Experts of a small language model: width 384.
Below are experts of layer 8 (counted from 0) of a mixture-of-experts language model. Rows are named router (the router's row for the expert) and show model dimensions 192-239. Each number is 128 + 32 x the weight over its row's rms, rounded and kept within 0 to 255. Numbers have three digits each.
After each expert's rows: "mostly gets" lists some tokens that are sent to it at least half of the time. This comes from a sample of Wikipedia text that the model never trained on.

# expert 26
router:168159175055078110144151137119127146124139143168127126169086141136096167131087171137143091161141106127123105132109134188113109154093143174169086
mostly gets: "==See also==", "==", " ==", "| Party", "andidate | Votes |", "- List of"

# expert 13
router:174180146117106148155180146113126104192126148143120077039094163162090166159071111079140182116136141152097116109125170115115172140175146158157080
mostly gets: "ers", "ies", "ates", "ings", "ions", "ics"

# expert 10
router:184162190082044173095143134111106109166127161096103124152058095155137099185120116130147143122150158139112092139143142140113083134174125186142183
mostly gets: " along the", " end of the", " south", " north", " area", " across the"

# expert 0
router:187152153125072092089136130097151086203129148130132128118130122153147102168128148123066184119123109205066128173168089108139105166123150109131148
mostly gets: " M", " | M", ", M", " (M", "- M", "M"

# expert 3
router:140186134140097159144158159080137120163154140108118128126111135159137129133082104119123112131129123161119129143096104175108103154112126124130126
mostly gets: "\n\n", "The", " The", " | The", " \"The", ": The"

# expert 25
router:201153176070096131184144154097128109116103111139115116124147104119134148156158152191052160135174141159094063173122100184138107105147127156129118
mostly gets: " sk", " Sk", "sk", " Croat", " Gr", "ø"

# expert 7
router:167132140129110141105167178113155091099096116123160098132080164108083090123113150068096163107159104137108154151119085149114084159070116119156176
mostly gets: "andidate | Votes |", "amb", " Cap", "==History==", " ===", " % | ±% |"

# expert 24
router:182139143096074094136173130129126097215150088173115132113121186152081164129106134157150179138104146115098175177097126174162085158110165095079107
mostly gets: "Species of", "Personal information", " one", " rul", " woman", " in the family"

# expert 11
router:142168135096087128143133173078122128162095080154110143121101133172102159103119166105093142164179134107091155172094114193102164138131192194106159
mostly gets: "% | ", "- • Total: ", "| Turnout", "Population (", " population", ") | −"

# expert 5
router:198224103122055106104146144122151068159157183180106118114060137156081157173135166123092163147144154136100116178113134149122123119148110108124125
mostly gets: " | —N/a |", " place | ", " | Clay", " took place", " was held", "\" |"

# expert 6
router:174172183134133134059149177068148115159094128138095095142110152160123163129148162174136107171165150131078132116143108129118156167072093168156104
mostly gets: "ă", " Her", "ich", " Ar", " En", " Henry"

# expert 4
router:133128113087056100095180174103098094165084143114107111125081125174146153121153149100147117130215171129149110194107134159167142091180126176147133
mostly gets: " used", " both", " These", " known", " using", " between"

# expert 1
router:125228104110085138144134099113156084136093106098155087108062124164126097130163106147139181150153177170079060179075140161114092102089116176088113
mostly gets: " / (", " ft ", " JP", "- Coordinates: ", " (age ", " km^{"

# expert 18
router:130229150075099148137159111128138057166150144174114150127090171186112146195135131118110150127121173141102126188140050190103155133102149145144153
mostly gets: " in a", " of a", " for a", " with a", " by a", " their"

# expert 31
router:153181169103097169139176152098187121149109106168134095119061131143104172153168122157189165179167171170081122109094108196158115112082189124148156
mostly gets: " / (", " Cup", " Championship", " league", " League", " Award"

# expert 29
router:146157135087105124135112181095115099151144138130150133112055110166097167140137109110093145106159136184078172130077103161121110119139108152103153
mostly gets: "′", "F-", "-b", "-s", "_", "-E"

# expert 12
router:176155150135070138090158104112155126206118152167132113107155095157133158194164144149147186137134163173108120148131131166115071138061216152132118
mostly gets: "°N ", " | .", " | L ", " in (", " | $", " Chevrolet | "

# expert 20
router:145121165087108139143143150135136101167113188118135147140102135133118127149116132122087143162191127125068153144157077224168154136128105174133125
mostly gets: "th century", "971", "968", "967", "952", "979"

# expert 15
router:127156167133105148130159179127136103158158102130090119105119136208157124187079109127078141189132127115082099184127158154132061083122155142117155
mostly gets: "),", ", and", "a,", "s,", "\",", ") and"

# expert 27
router:193189168077098124119141109113119082190135147144120140152118174115095160187082095118127148107132157129105164165116110137154146149081156122190122
mostly gets: " Re", " Ke", " bre", "- Class: Insecta", "e", " singer"

# expert 21
router:117183137101105103131193168123146083167139202116157105048085189133156127205125082089111153158183120187092134110077101124106096142143180133133163
mostly gets: " House", " Pr", " Ex", "xx", " ne", " anti"

# expert 14
router:191173159107112118117151171071160091197119115190099118087122132102092116138080126140134157123178109157107139146140069155109134181127193119136149
mostly gets: "com", "American", " earn", "Am", " ev", " Off"

# expert 2
router:160183143118135081104176090073124110184109142128092132158089143166120211182156154109179132119136150187080180209139098154119184146089149143147106
mostly gets: " Thomas", " David", " Alexander", " Andrew", " Bailey", " Richard"

# expert 9
router:142168130160103140185136165083132046115165143147176124104092066146129119178129156108115148127168142211075170154117138169116122133124183198167115
mostly gets: " ·", " Mount", " JP", " No.", " S.", " J."

# expert 16
router:180146158106084108082159110117142071173117155115160101172096164119106124165118148183125104187125151142050130114134128110118133121081130115142106
mostly gets: " film", " album", " song", " play", " player", " role"

# expert 22
router:141185183099071114107170168131156063161116143163166183173060155189131132159091126175152172164152136162059144137078158140108101118087167150129103
mostly gets: " it", " It was", " He was", " ·", " It", " was"

# expert 30
router:209174149157105153145199180104089150147091149164160091082078171147118149135145108175102170123144129127069103128130144151057151151108130156178124
mostly gets: " la", " le", " water", " et", " alcohol", "ulations"

# expert 19
router:148154181094045142109130124078163110163090117143143123121089113117120145140145163137106147121145131146087127135086123126104079121115160154119110
mostly gets: "°N ", "| Turnout", "|  | Labour", "- Succeeded by:", "°E", " | DF"

# expert 8
router:188207192119112142130121203059152049118136147132083165161092130162098111124120125140086181127127175142086117137121168111145149203141142170075104
mostly gets: " but", " more", ", but", "%", " became", " As"

# expert 28
router:140134208120062110121140160094197081167108083120146132127103159168081098173088121160168156149120095173075166132110144164146114129140220140095127
mostly gets: " was", " It is", " It was", " He was", ", was", " became"

# expert 23
router:130188125100105114097142170099159104112127143135076109128067113170097146124135162153138143165159143133126196153153118172141133201154155107122125
mostly gets: " served as", " He was", " he was", " al", " available", " wrote"

# expert 17
router:116134128106099134174148160095163082147107107113149090145109115151070144144155132108112120191183157156075091138089114116154136149127115151135128
mostly gets: "uz", " Indian", "amb", "ub", " JP", "ask"